Weights of a small mixture-of-experts language model, trained from scratch on English Wikipedia: 32 experts in each of 8 layers, 1717M tokens.
Below are experts of layer 2 (counted from 0) of a mixture-of-experts language model. Rows are named router (the router's row for the expert), gate (a neuron's input weights, with its number), up (a neuron's input weights, with its number), down (a neuron's output weights, with its number) and show model dimensions 0-95. Each number is 128 + 32 x the weight over its row's rms, rounded and kept within 0 to 255.
After each expert's rows: a language model's description of what the expert responds to; "mostly gets" lists some tokens that are sent to it at least half of the time. This comes from a sample of Wikipedia text that the model never trained on.

# expert 24
router [205 109 118  90 110 146 168 149  87 154 125 101 116 127 122  79 106 149 102 122  60  79  77 131 164  83 134 103 144 159 151 107  88 131 124 161 121  66  90  60 115 122 103 130 150 187 113  75 147 146 158 141 147 124  65  88  81 109 190 104 105 206 119 104  99 115 102 163 129  79 137 107 107 133 171  74  73 109 111 140 170  86 163 184  75 120  75 152 111 142 173 107  22 115 139 145]
gate0 [ 72  86  81 130 104 152 142 150 134 151  94 176 134 133 112 135  81 149 167  53 144 122 162 130 133 108 112 113 151 140 149 144 140 102 130  91 164 111 104  81 135 136 153 141  87  97 131 115 107 163 126 111 111 112 119 114 154 171 104  88 167 143 131 155 132 175 112  74 111  75  69  77 212 132  37 118 157 145 113  93 105 162 139 118 118 138 130 125  94 136 133 130 109 152 138 147]
up0 [125 147 102 137 109 177 165 138 100  80 107 134 119 178 121 111 146  90 182 129 107 148  86 161 124 183 116 124 197  91 162  80 138 181  90  80  88 159 141 121 146 150 132 172 130 114 129  89  88 125  69  90 129 189 150 110 157 137 155 126  86 110 170 160 137 126  96 123 101 131 140  91  85 180  89 153 115 108 163 195 130 163 157 111 123 152 129 116 123 140 174  96 128 145 118 130]
down0 [163 152  98 102 150 100 165 151 159 133  85 145 162 115 135 143 173 179 111 156 121 134 214 186 127 139  85 138 150  97 147 157 104  68  97 118 102 113  63 114 125  84  75 114 134 140 161  94 127 117 125 127 140 110 100 100 121 100 157 175 131 148 155 125 143 231 119 138  70  46 165 152 129 147 142 129 142 109  82 161 145 118 124 116 111 103  96 180  78 117 115 174 127 124  85 145]
gate1 [110 156 102 222 132 137 151 111 117 110 147 135 131 102  75 191 118 139 141 162 179 182 123 132 105 124 114 163 153 149 112 165 102 152 102 112 110 134 183 103 153 115 159 129  43  88 198 168  85 140 113 159 109 166 152 167 154  73 117 119 127  86 108 158 138 158 216 109  94 168 111  98 134 122 161 144 124 111 141 163 100 160 118 121 157 156 150 122 111  25  68 160 202 156 205 151]
up1 [158 133 124 125 162 185 139 129 167 144  97 142 116 171 155  75 109 183  98 104 138  88 112 128  85 138 110 189 161 134 121 116 120 168 169 100 138 159  93 117 119 141 182 105 160 124 122 176 170  98 116 174 118 119 160 134 137 113 122 213  89 158  98 129 139 163 122 111 108  85  71  89  35  94 133 165 181 167 109 113  99 134 172 145 136 147 150 187 169 159 119 122  68 137 124 144]
down1 [124 137 121  79 105 136  39 128 189 127 100 143 128 103 122 132 150 182 120 127  80 123 121 126 156 161 169  56  56 170 155 155 108 154 197  75 129 164 127 104 152 185 105 120 140 167 135 108  69 163 131 164 136 139 125 118  62 194 129 127 122 147 176 100 141  73  85  80 108  86 174 102 186 115 118 109 146 197 133 114 154 170 155 114  71 129 124 113 138 141 159 151 171 146 101 136]
gate2 [165 145  78 172 150 137 151 119 161 140 159  91 117 140 101 137 125 140  77 115 121 142  73 139 161 145 165 140  86 134 154 123 135 169  70  92 183 146 217 115 138 103  85 110 118 143 120 140 166 160  71  61 164 138 142 117 145 212 113 155  87 131  79 162 122 140 134 146  78  80 165 125 143  53 111 187 127  98 108 180  83  81 162 119 127  96 113 152  94 125 166 115 152 122 119  75]
up2 [157 139  75 179 102 134 163 124 139 153 204 138 128 122  83 132  90 133 125 125 122  97  49 125 159 157 189  87 133 147 128  94 151 151  84 118 165 182 192 132 153  96  60 115 125 149 124 131 133 155 108 139  95 139 178 142 133 151 139 171  73 126 107 145 108 107 159 133  72 119 183 150 161  97 109 171 116 100 100 143 111 140 135 132 129  74  91 186 120 138 172 110 125  97 104 133]
down2 [181  58 136 166 129 179  55  99  40 156 121 156 125 151 123 181 170 151 101  88 100 175 106  83 131 163 149 124 148  97 123 153 114 123  87  95 171  72 133 142 156 123 171  52 149  98 106 133 159  79 124 133 137 101 140  80 121  90 128 150 153 159 110 144  75 124 190 149 147 128 163 153 111 156 167  85 167 153 154 112  97 140 104 145 134 142 121 131 145 174 166 109 192 148 158 145]
What it handles: Space before numbers
mostly gets: " six", " seven", " eight", " ", " ten", " £"

# expert 15
router [138 171 127 122 108 132 141 156  82 114 201  65 152 152 101 117 166 171 100  95 156 115 105 199 181 129 123  84 170 137  53 166  99  99 131 198 105 115 109  76  88 110  96 126 145  76 119 139 152 136 149  97 127 162  68 137 134 122 120 212 109 125 135  96 130 145 110 135 119 124 129 123 111 158 149  92 125 113 158 118 151  64 122 142 151  73 152 169 120 163 141 164 131 134 165 145]
gate7 [125 143  88 113 101  49 101 169 145 115 131 159 120 109 109 171 106 174 120 130 105 181 199 129 132 154 115 247 112 162 128 158 136 113  82 129 125 130 119 156 162 183  81  96 131 138 146 114 166 134 195 124 119 116 146 136 130 133 180 174 154 213 135  93 132 169 146  99 100 107  71 127 162 153 157 172  96 160  58 241  70 128  99 125 100 226  65 154 185 138 140  76 137  88 123 112]
up7 [108 116 189 152 156 157 107  92 132 155 118 144  98 164 138 103 154 151 164 163 164 129  66 132 114  82 152  77 139 171 146 121 133 133 180 139 127  95 122 151  82 153 148 181 144 104 124 116 122 117  76 137 138 150 140 112 137 166 114  82 127 105 116 130 110 120 145 168 144 114 116 143 114 125  98  78 179 110 148  28 185 122 140 114 105  79 167  90  86  94 114 189 144 190 112 147]
down7 [170 105 116 123 160 118  99  77 172  87 110  60  91 106 140 135 135  53 150 133 146  68 127 197 161  97 143 163 110 107 173 140 117 162 135 103  60 135 117  89 145 134 144 150 128 112 154 102  88 117 166 120 152 157 188 154 137  65 144 130 198 151  75  96 154 127 150  99  90 189 102  58 121 123 135 123 149 162 137  92 181 159 138 118  67 143  97  72 148 160 124 126 121 122 112 205]
gate8 [127 155 109 134 145 135 104 140 126 133 143 188  46 113 209 128 183  88 115  63 132 119 164 119 152  68 131 140 123 128 127 150 142 160 167 107 125 132 145 149  46 141  99  96 121 147 129  82 109 168 134 133 168 129 140 111 184 162 101 153 127 144 106 121 167 163 206 135 159  86 144 128 121 171 101 167  85 158 144 106 132 110 103 133 188 152 209 124 114 141 109 113 104  62 124 142]
up8 [ 82  97 157 120 160  72  96 120 161 159 101 133 133  64  90 128  87 156 108 132  89 107 113 141 108  93  88 125 118 137  90 114  69 118 150 134 132 131 131  76 248 139 119 144 156 102 134 138  72 144 133 123 111  73 148 111  91 145 144 156 127 133 174 168 127 148  90  75 122 108 114 167 137 127 122 151 197 142 120 126 150 141  89  99  62 124 105 132 130  93 159 151 133 142 115 109]
down8 [194 170 158 155 123 145 117 132 108 146 142 171 143 145 150 124 159 139 120 181  89 173  55 138 136 147 112 100 137 168 130 164 149 111 203  48 106 108 113 136  84 114 121 118 177 128 210 152 135  93 123 147 129 146 127 137  77 130 134 117 157 125 150 112 142 118 138 154  83 156 156  86 110 102 117 127 146 116 139 131  96 151 141 121 102 137  89 142  75 120 149 109 114 119  75 152]
gate9 [125  98 190 140 117 110 146 177  93  76  81 108 165 138 153 157 147 123 172 238 165 142 195 128 122  49  91 106 144 109 169 149 188  84  51 150 107 122 156 189 127 132  88 133  97  88 132 178  98 123  97 151 128 141 133  89 162 139 122 165 159 130 116 158 104 142 150 172 107 123 112 139 110 101 119 134 120 134 145 195 110 109  78  80 160 145 161  87 138  99 155 112 122 104 143 153]
up9 [131 167 115  55 134 134  98 139 169 104 169  92 198 144 113 131  73 135 122  75 127 105 104 121 100  92 108  95 106 151 158 145  68 124 154 127 177 153 151  95  72  77 176 106 122 105 117 120 123 138 120 196 120 114 111 155  72 107 111  92  36 105 116 112  94 119 122 140 138 131 143 119 163 139 158 154 128 133 134 114  85  91 118 157 147 116 147 172 135 176  87 191 183  79 111 119]
down9 [114 103 146 151 106 129 157 103 138 142 114 113 153  98 168 110  94 126 134 121 116 141 123 186 108 187 173 169  83  92 183 124  75 157 148 139 122 153 115 156 126 128 143  85 147 111 169 139 149 117 209 157 123 151  86 174  82 155 109 157 159 111 150 109 106 103 144  63 152 165 135 102 113 169 186 159 103 101 195 134 122 108 109 115  87 134 121  93 131 126  92 100 118 103 136  76]
What it handles: Year digits
mostly gets: " century", "192", "196", "202", "191", "197"

# expert 22
router [169  90 160 152 172 189 123 167 152 128  82 148 100 138 119 111  96 169 172  99  93  87 104  52 117 155 127 118 139 114  84  57 147 166 198  45 140 125 155 162 152 138 154 210  98 147 106 112  94  71 189 121  92 136 183 136 127 139 143 173  86 131 103 133 118 132 106 136 110 130 191  82 129  72 149 110  95 117 122 122 119  91 159 135 116  92 117 173 120 164 131 120 139 161 104  69]
gate0 [145  70 113 134 101 137 120  93 146 124 203 101 118 114 103 130 192 184 201 129 143 127 158 115 106 136 177 142  93 187 193  92 114  98 125 130 143 149 120 190 125  73 108 162 200 132 140 124 131 147 123 125 154 144 145 142 123 139 112 185 135 111 142 153 161 108 158 140 127 151 119 127 124 129 194 183 116 130 192 164 136 170 151 143 101 160 163  84  85 126 135  98 128 155 144  51]
up0 [132 166  77 113 113 140 147 133 169 149 165 140 170 108 119 133 117 103 112  94 130 142 136 116 151  67 110 155 112 122 144 105 109 131 129  88 152 156  99  79 193 118 134 171 132 124 110 128 123 109 120 147  72 204 119  74 127 144 159 109 105 191 104 159  23 160 149 129 151 102 116  93  73 175 155 105 104 135  88 123 156  84 109 157  76 100 125  60 115  78 165 128 136 128 131 119]
down0 [133 115 113 133 150 147 219 190  81 104 178  82  57 168 162 111 116 160 176 119 129 148 109 129 151 191  89  79 114 160  65 114 120 130  71 159  76 147 159  77 184 157 126  44 109 133 137 172 102 133  81 117 108 111 177 130 154 157 123 149 109 151 105  90 116 178 147 187 127 136 107 144 135 137 149 147 153 115 126 121 163 114  79 103 155 102 111 185 148 193 112 116 175 147 136 192]
gate1 [ 49 162 135 143 153  92 126 174 118 144 113  89  97  80 157  65 111 158 109 115 142 145 118 110 139 162 123 146 168  73 168 131 121 135 112 105 160  90  98  90 141 110  47 170 162  84 156 171 170 120  96 128 142 142 106 152  83 102  79 152 126 138  91 129  93 117 143 198 129 129 171 177 160  90 136 133 172  88 122  67 168 115  90 159 102  83  87 135 101  97 135 134  97 121  90 156]
up1 [ 92 151 111 143 107 180 122 132  88 140 150  93 111  81  87 117 143  89 108 102 135 137  34 116 185 180  89 159 140 126 104 109 142 156 103  87 106 150  87 150 116  69  96 140 188 144 147 149 133 115 161 105 122 158 168 112 108 157 155 145 116 106 169  94 137 144 113 166 142 152 120 128  78  86 129  95 182 126 132 108 138 140 139  80 121  81  96 136 161 138 124 109 173 129 120 113]
down1 [ 95  90 115 145 130  95 119 183  62 127 111 127 151 150 125 108 138  91 109 121 144 120 173 165 146 141 179  93 113 114  45 156 124 147 142  82 121  74 188 144 161 158  75 120 118 121  86 104  78  74 104 110 139 103 175 102 152  91 107 136 154  86 120 125 153 102 113 162 160 159 154 156 120 121 142  75  73 108 136 100 154  97 118  99 131 171 105 157 135 133  84 133 155 115 200 125]
gate2 [137 145  92 148  59 115 154 126 164 163  71 122 136 149 147 137 124  91 117 110 125 142 149  95  95 160 120  88 165 143 178 139  69  99 118 178  63  90 144 125 166 141 150  67 121  69 136  89 130  95 106 159  73 154 137 124 141 153 106 136 102 159 135 110 142 118  79 100 101 188 100 119 153 182 108 175 155  79 134  67 137 118 121 163 150  87 151 124 131 144 103 132 109 133 158 117]
up2 [ 87 150 122 128 122 120 168 126 156 149 151 138 101 186 130 100 102 133  88 152 161 139 130  50 103 101 138 158 120 122  83 123 104  84 141 146 103  72 116 108 145 153 193 113  64 167 125  98  90  86 117 149 135 113 144 106 122 132 112 107 155 104 116 149 101 106 121  68 116 152 123  98 112 165 172 138 158 122 140 123 110 206 198 134  83  89 208 117  68  82 165 146 138 122 127 130]
down2 [ 97 155 142 144  91 114  98 124 155 142 176 142 132 117 156 127 118 149  96 123 106 148 133 123 118 179  91  97 158 143 111 116 145 121 110 175 135 140  97 113 121  83 101 173 123 113 113  58 116 154 168 145 161 144 130 105 109 116 129  98 126 158 221 113 138 171 148 150 153  90 125 158  92 140 109  91 121 117 103  92 144 149 126 122 153 112 119 146 139 121 115 148 157 120  97 148]
What it handles: Adverb and descriptor endings
mostly gets: " =\n\n", " more", "ically", " less", " longer", "ually"

# expert 6
router [150 169 125  67 183 185 119 106  83 165 147 105 126  79 122 112 142 128 150 162 164 134 122 143 120 111 148 151 155 115 135 126 104 158 149 135 102  60 154 141  92 174 133 127 162 173 153 123  94 104 154 122 144 143 148 130  85 162 135 109 116  64 120 175 135 140 171 161  71 131 180 114  85  94 181 115  97 127 169 138 180  93 124 171  69  94 105 132 145 104 154 126  81 132 155 176]
gate7 [117  94 120 137 144  98 163 103 108  99  72 110  85 162 143 164 129 112 120 172  93  83 119 133 124 114 159 124 143 141  72 106 124 116 136 101 178 131 111 150 107  80  63 118 137  91 156 143 176 108  92 151 157 102 158 149 155 102 166 125 176 228 137 111 156 156 125 139 103 144 156 144  98  92 131 141 154 109 110 154  60 164 144  76 120 106 149 157 168 107 122 119 124 124  44 106]
up7 [157 173  73  94 128 113  93 174 192 172 137 151 117 144 128 146  82 105 150  98 133 165 119 129 153 118 101  96  70 132 151 105 112  70 128 117 192 188 151 201  53 172  84 138 173 152 121 134 222 125 141 179 134  83 104 130 181 120 148  96 149 144  90 143 127 122 161 145 138  91 122 162 125 127 170 161 192 114  86 146  97 112 125 142 125 165 118 101 151 160 133 135 159 165 129 160]
down7 [169  48 138 125  84 108 120 120 138 170 159 128 119  82 141 101  94 100 142 115 105 212 117 167 167 140 129 108 147 124 105 148 141 137 156 139  91 118 148 161 179 143  99 105 105 135  96 139 158 109 143 154 105 125 113  84  96 101 162 112 117  97 146 154 130 116 106 124 130 114 126 142  79  92  94 101 150  81  66 132 157 113 136  77 125  99 166 117 151 130 153 155 120 184 153 147]
gate8 [ 95 181 155 117  45 112 145  92 167  91 133 114 155 117 116 161 109 113 124 198 153 172 152 184 132  81  47  70 143  82  91 170 179 141 125 136 124 139 120 158 121 111 115 114 125 114 136 142 101 135 118 138  72  64 154 103  90 126 128  79 165 129  88  81 108 116 135  53  97 158 109 185 127 193  95 145  92 131 117 134 132 111 139 105 217 163 183 107 123 114 113 139 179  97 177 144]
up8 [136 114 115 142  99 137 170  98 161 119 186 191 177 124 114 138  96 130 124 220 171 131 175 134 106 143 148 112 141 100  98 153 176 128 163 149 111 118 125 160  62  85 187 140 127 177 134 116 117 172 116 147 139 164 100 114 135 118  79 104 122 104 133 187 157  53 154  99 141 152 118 161 152 137 130 144  57  93 158 169 131 161 114 122 150  72 179 174 143 204 106 154 153 147 136 158]
down8 [172  91 100 136  82 128 139 101 131 150 100 113  98  92  76 132 133 147  74 129  78 187 134 145 141 132 158 113  89 129 106 120  88 172 142 109 146 180 150  69 132 143  96 177 127 211  94 149 114 140 139 122 129  79  65 103 118 101 150 135 126 186 177 102  89 135 182 106 145 137  93 141  51 133 142 111 122  85 127 148 149 201  73 140  94 101 109 171 112  99 145 155 123 178 123 137]
gate9 [117 156 110  99 109 121 141 111 142 108 124 122 101 121 132 145  83 109  98 116 134  96 105 119 167  70 173 128 129 128  98 118 172  77  97 102 156 162 131 124 131 140 142 160 104  92 120 126 105 164  83  65 180  62 138 173 165 151  99 103 165 129 131 186 133 115 130 130 176 140  49  95 182 137 114 128 145 103 139  94 114 146 126 136 101  78 123 120 103 142 135 160 124 161 157 101]
up9 [140  70 131 135 158  98 164 131  82 144 130 152 163 100 129 137 168 115 140  74 203 113 122 155 120 120 142 151  94 204 145 182  61 168 133 177  93 123 128  97 145 113 110  78 193 148 133 105 127 118 121 174  70  60 158  72 152  85 153 138 133 124 120 163  73  91  96 141 122 122 146 105 123 155 116  99 151 173 159  86 156 140 117 183 150 122 105 125 146 138 143 110 147 157 109  97]
down9 [136 145  91 115 138 132 105 121 116 139 149 116 115 119 174 145 129 112 115 212 117 186 106 128  98  93 129 171 131 135 100 117 134 121 150 128 115 142 140 123  65  97  90 115 158 157 118 150 148 176 138 171 104 105 143 101 128 164  92 120  45  99 126 160 116 119 151 101 181 133 142 108 132 147 142 135 112  88 135 120 121 148 144 172 117  68  86 106 120 113 181 118 138  77 117 162]
What it handles: Digits inside numbers
mostly gets: "°", "-yard", " Cer", " Jim", "122", "″E"

# expert 27
router [ 75 133 183 128 103 124 170 129  95 109 122  80 133 140 147 143 134 104 121 157 156  91 128 173 163  87 127 124 190  97  86 147 172 133 129 199 116  84 113  93 166 135 126 112 143 118 116  93 108 123 201 150  96 144 126 102 129 149  91 129  82 172 138 183 110 151 160 157 157 166 150 104 125 146 171 142  60  71 165 119 174  86  92 170 141 111 179 147 150 141 122 181  88 117 175 162]
gate7 [115 131 135 183 168  95  90 140 107 103 120 132 151 159 139 138 166 106  98 101 159 177 170 124  98 104 133 142 148 116  87 106 132 176 101 140 146 187 134 116  81 154 155 153 154  98 143 217 123 123  71 140 128 117 136 121 141 104 154 184  99  98 137  80 131  98 134 133 106 148  80  85 126 174 135 148 158  82 156  97  89 184 142 124 153 106 124  99 144 105  61 146 252 134  91 107]
up7 [ 91 111 139 180 115 104 203  79 113 158  76 121 160 119 134 168 123 113 109 132 108  86 124 128 139 127 118  68 115 135 170 133 105 128 117 127 161  71 174 130 153 149 102 178  91 114 125  90 143  91 157 125 192 115 137 153 181 137  84 180 116  50  84 141  83 130 131 130 131 116 171  70 143 155 189  90 144 101 124  54  77  66 121 118 135  90  88 171 109 103 109 163 117 145 143 117]
down7 [125 128 128 148 107  79 195 143 155 132 115 166 171 136 158 181 174 128 149 145 132 121 132 115 130 184 127 103 156  51 151 156  97 135 175 128  81 176  69  74 118 159  76  97 126  87 174  95 192 121 105 158 150 143 106 150  75 128 119 113 137 120 182  99 192 163  97 125 113 148 143 162 112  52  61  89 130 109 139 128 171  92  91 128 114  81 138 190 164 150 138 176 121 121 117 148]
gate8 [145  93 125 142  87 145 149 196 119 155 111  94 173 118 114 131  54 136 170 100 161 123 150 125 117 103 171  73 156 121 138 130 152  99 158 142 168 119 111 120  31  71 104 165  99  86 144 167 144 160 133 132 113 128 136 148 110 156 130 137 120 138  97 123 141 187 108  96 104 113 122 119 145 118 106 112  87 144 115  80 116 138 138 166 131 126 171 186  96  81 148 112 110 156  71  77]
up8 [147  82 102 102  98 125 187 172 135 140 149 109 136 122  94 125  30 140 196 101 175 141 170 124 135 114 189  98 169  74 177 113 148 110 105 136 170 125 130 108  87  85  85 152 115 124 150 139 100 138 144 144 118 101 104  93 117 151 138 108  79 163  94 131 176 159 105  87 133 129 119  89 152 127 109 126 107 154 132  96 147 115 109 190 181 150 136 180  61 102 135 122  88 169 127  53]
down8 [111 167 118 115 115 124 113 170  52 160 120 149 145 135  98 141 111 144 106 122 149 151 172  78  76 126 174 147  91 140 126  64 167 161 138 128 100 126  92 126 129 146 188 124 190 112 143 125 110  83 134  77 198 165 167 209  98 134 132 175 112 135 108 151 150 107 176 123 177 115 108 132 167 136  89 134 139 133  95 180 149 135 111 155 148 117 160 140 119 156 117 121 107 165 150 121]
gate9 [ 98 117 107 157 121 131 131 114 104 136 149 167 141 143 157 172 179 102  91  70 162 167 175 128 118 156 149 113 157 155 122 203  93 211 131 107 135 134 175 126 151 166  86  98 139  90 153 127 117 170 118  52 130 151 127 118 118  83 134 157 136  71 173 103 151 127 125  99 141 193  83 111 102 159 119  93 119 103 161 127 136 114 120 161 114 145 175  95 125 113 142 112 185 103 114 146]
up9 [159 149 167  70 121 159 122 133 155 113 136 146  87 103 110 127 135 165 166 151  87 130  51 151 121  98 127  78 162 154 113  42 120  97 136 126  82  77  89 126 155 164 139 155  96 123 108 182  85 115 153 136  80  87 137 129  99 106 131 109  97 190 137 149 105 124 185 132 102 149 108 146 151  98 153 138 136 186  98 138 155 148 160  92 198 147  93  70 139  90 137 123 126 158 141 115]
down9 [111 117 134 123 138 132 136 112 117 175  58  91 155 138 136 128 156 163 123 164  86  99 134 152 122 109 126 137 150  98 153  95 107  94 110 137 107 120 133 138 132 127 130 171 118 131  45 124 174 162 128  97 124 137 115 120 157  71 128 122  86  79 155  87  68 106 103 110 137 114 120  95 125  85 133 119 140 164 104 170  89 145 154 137 107 158 116 123 148  91 155 109 112 196 160 173]
What it handles: Dashes in ranges
mostly gets: "–", " (#", "″W", "'\n", "°W", "%"

# expert 5
router [ 33 127 117  91 119 120 152 160 146 116  65 115 154 134 156 121 112 117 103 146 115 161  92  93 132 189 122 166 136 153 132 155  97 126 196 177 174 111 189 114 142  90 128 109 174 166 139 158 158  92 165 113 134 118 178 122 143 111 153 127 120  94  60  92 102  68 105 164 113 197 127 154 102  81 143 149 168 149 103 153  99 124 110  86 191  64 161 101 117 192 118 123 146  90 131  62]
gate0 [129 149  98 118 101 151 201 112  55 130  89 126 126 149 155  78 159 155 184 128 128 168 162 190 121 103 110  71 136 186 128  95  90  92 106 152 160  90 140 101  86 121 108 110  89  72 150 144  72 194 100 132  92 146 140 148 134  97 153 143  87  94 144 171 106 109 137 141 153  73 133 115  63 135 157 127 119 153 125 100  96 182 130  99 145 133 140 126 169 131 151 103 153 140 149  91]
up0 [103  98 191 134 134  70 142 148 133  91 143 190 147 179 135  94 114 110 167 119 135 154 173 119  80 122 127 114 181 110 131 166 101 152 120 140 122 191  89 127 169 103  72 118 139 230 119  81 208 154 157  75 141 167 120 140 125 144 102 136 140 130 119 132 125 134  86  89 169  77 145 178 158  55 210 132 130 165 128 141 143 137 160 176  71 190 160 134  75 149 128 135 121 123 132  92]
down0 [163 123 101  87 123 129 156 166 104 183 177 128 145  94 181 116 154 122 122 150 163 161 155 130 132 159 129 169 104 108 116  94  84 168 207 150 159 111 104 113 181 118 137 133  90  98 112  86 154  70 116 182  96 147  73 114 107  92  77 177 150  90 151 128 129 149  78 172 146 140 127 101 117 121  75 154 160 113 143 165 143 130 114 127 131  93 153 123 163 122 120 150 172  94 128 207]
gate1 [123 156 108 173  78 167 176 111  59 145 118 141 143 128 144 132 156 172 142  93  64 164  60 173 109 145 159  91 142 122 159 147 106  81 113 141 173 114  97 174 138 117  71 153 141 106 112 157 124 188 113 124 125 125 155 118  67 127  92 106 138  82 146 171  38 166 182 129 142 114 193  89 163 193 164  92 134 149 134 131  93 143 199 122 166 126 175  90 120 148 171 104 162 147 131 123]
up1 [145 101 173 140 189  97 120 126 189 120 137 143 136 100 106  91 144  65 102 152 168 146 155  57 138 103 115 138 104 114 157 114 140 176 135 113 125 136 161  75 129 108 148  96 114 161 127 217 104 168 138  71 177 126 111 102 176 103 136 158 139 144  80  90 137  56  58 118 155 150  77 205  99 145 120 129  82 114 145 129 159  87  89  78 167 151 128 139 123 154 107 125 167  96 127 119]
down1 [ 94  99 136 117 126 122 146 125 160 117 104 119 124 134 121  98  91 115 109 149  93 173 145 208 127 105 124 218 107 190 107 117  93 170  76 187 118 167 123 106 203 183  85 175 152 163 130 168 165 150 153 131 118 112 175 154 201 108 150 148 162 174 144  71 109  94 137 148 100  98 101 150  65 153 123 142 111 151 134 153  97 135 169 117 140 111 152  59 126  87 172 121 109 156  71 126]
gate2 [132 131 164 133  98 156 151 115 105 167  43 131 109 170 133 179  84 119 114 182 144 122 137 175 149 153 126 130 127 200  85 115 124 108 129 164 136 142 127 120 133 182 107 155  86 115 156 137 104  90 157 115 130 137 114 106  82 141 114 135 131 129 142 128 140 156 117 171 125 108 137 113 135 158 146  69  89 131  98 115 157 136 138 124 188 110 144  55 151  66 171 196 135 119  91 159]
up2 [119 134 104 136 160  93  81 146 113 110 101 170 115 139 146 165  63  89  81 165 113 161 153 102  69 115 104 139 104  76 123 163 127 144 127 106  97 208 152 143  64 103 158 168 120 150 130 136 125  96 134 199  60 110 121 123 134 179 118  65 217 213  97 162 118 112 104 108 106 131  82 132 100 101 131 111  84 154 124  95 131 168 116 146 112 156 176  99 166 121  90 122  80 122 138 131]
down2 [141 135 155 104 176 133 115 119 118 142 117 129 113 179  99 126 111 113 160 163 115 170 107 142 173 160 146 189 152 119 184 134  78 128  81 246  97 149 155 176 150 236  94 161 157  84 136 174 168 124 131 100 151 105 182  79 183 131 166 113 158 115 148 149 126 171  93 112 122 139 110 122 136 150  95 173 166  91 194 118 161 133 204 155 196 134 156  90  94 128 129 146 157 128 108  76]
What it handles: Word-initial pieces
mostly gets: " dis", "Al", " inter", " rest", " imp", " dec"

# expert 0
router [174 115 126 119 151 111 101  70  95 189 142 189 121 196 125 165 197  80 158 160 126 125 132 143 108 145 116  99 115 140  89 125 161 117 146 130 172 134 160 177  63  99 103  68 122  45 110 134 124 154  93  78 120 167 124 113  91 115 186 136 103  83 149 116 160 135 139 115 155 193 121 109 110 148 142 104 142 129 154 142 147 101 153 115 135  79 188 141 178 153 157 123 173 160 188 173]
gate0 [ 85 137 103 111 131 120 161 100 117 127 132 131 150 110 151 109  81 187 106 149 110 129 137 199 114 126 131 165 143 161 186 103  66 119 144 134 138 154 196  92 184 130 132  86 138 117 163 163 172  98  66 110 108  62 157 132  94 155 133  75 122 182 124 119 142 111 141 138  99 197  74 120 150 121 124 126 149 143  77 106 108 134 123 142 126 166 116 130  61 154  72  81  90 187  68  96]
up0 [158 111 159 182 109 144 135 141 104 120  91 129 138 128 143 120 136  96 139 102 144  84  98  66 140 106 152  74  92 102  93 148 138 127 114 116 120 107  78 154  75 149 132 193 125 146 124  56  75 167 191 151 173 156 111 139 141  95 103 168 182 100 146 115 112 163 123 116 128  80 164  76  92 134 109 159 122  97 190 126 136 115 140 102 143  92 142 146 165  99 182 170 166  78 179 114]
down0 [197 111 130  59 124 103 118 189 136 142 157 148  77 149 130 132 139 121 154  85 131 129 140 103 166 130 160 118 147  79 119 196 122 100 124 158  80 176  61  81 111 113 198 152 131 138 176 151 124 129 179 142 184  99 143 126  34  87  94  91 122 147 151 140 117 163 137  77 122 109 206  86 191  87 162 138 125 116 179  84  80 126 125  99  92 160 118 170 132 111 139 105 160 132 114 211]
gate1 [ 94 178 147 128  94 114 142 137 140  90 163  98 171 157 153  89  98 151  65 116 172 145 139 112 104 150 140  85 113 157  96 141 162  75 169 114  41 130  87  64 119 130 161 158 146 181 174  90 105  93  92 117 139 114  65  85 175 123 124 122 104 110 139 135 130 132 145  98 161 144  84 200 139 123 141 107 137  93  97 100 140 151 114 130  89 156 170 162  88 127 132 112 141 146 125 113]
up1 [104 152 160 124  93 125 152 143 164 135 152 120 153 188 143  98 130  98  85  93 152 169 170 115 100 127 154  66 117 141  80 130 139 101 154 137  55 151  78  86  88 140 150 130 108 163 179 128  94  95 140 124 134 114 101  99 191 142  97 120  90  69 162 133 145 130 134  86 115 160 118 205 146 137 135 122 134  90 139 126 153 161 111 146 114 142 168 137  83 116 126 112 178 138 143 108]
down1 [126 152 128  82 120 104 122 161 156  91 149 133 169 153 128 187 116  99 155 123 114  89 140  52 139 135  98 129  93 147 136 103 106 118 176 118  82 101 103 178 120 145 136 107 174 161 126 124  94 119 148 195 124 170 120 118 124 141 162 168  45 175 100  68 115 121 115 182 153 155 102 144 107  61 116 135 112 100 100 111 111 184 112 152 145  99  92 167 115 140 117 118  97 100 136 133]
gate2 [120  79  67  79 152  92 151 132 114  93 135  92 126  93  83  88 137 112 126 143  68  96 122 112 185 119 139 178 170 114 117 154 115 135  97 130 117 145  73 171 120  97 165 221  82 150 142 126 123 138  94  63  85 144 149  95 118 118 146  97 126 116 103 131 186 149 108 113  74 136  89 185 201 114 129  99 102  99  81 123  79 136 159 128 136  96 142 144 120 134 117 123 151 123 109  85]
up2 [154 147 186 144  93 154  93 155  96 142 141 106 113 141 171  67 131 151 140 114 117 103 197 132  60 120 146 164 186 161 151 111 101 152 107 151 123 144 124 117 147 133  97  55  90 133 121 124 137 130 132 179 132 156 136 173 148 139 113 175 126 127 105 155 102  47 148 109 127 114 117 149 134  66 166 161 134 123 149 160 119  84 126 191  66 155 120 175 104  95 131  89 112 145 135  95]
down2 [136 142 125 148 134 147 111 145 104 136 169  81  75 159  88 124 201 125 139 130 148 133 110 162 131 142  99  98 143 177 148 193  53  98  79  80 131 139 119 154 140 152 137  72 179  86 125 167 101 163 104  41 138 130 113 166 144  92 175 109 104 177 153  95 120  91 158  91 105 132 156 178 123 123 164 111  70 135 141 115 111 129 148 124  81 120 125  83 146  70 151 154 113  98 166 187]
What it handles: Table row endings
mostly gets: " JPL", " |\n", " ENG", "|---|---|---|---|---|---|\n", "|---|---|---|\n", "″E"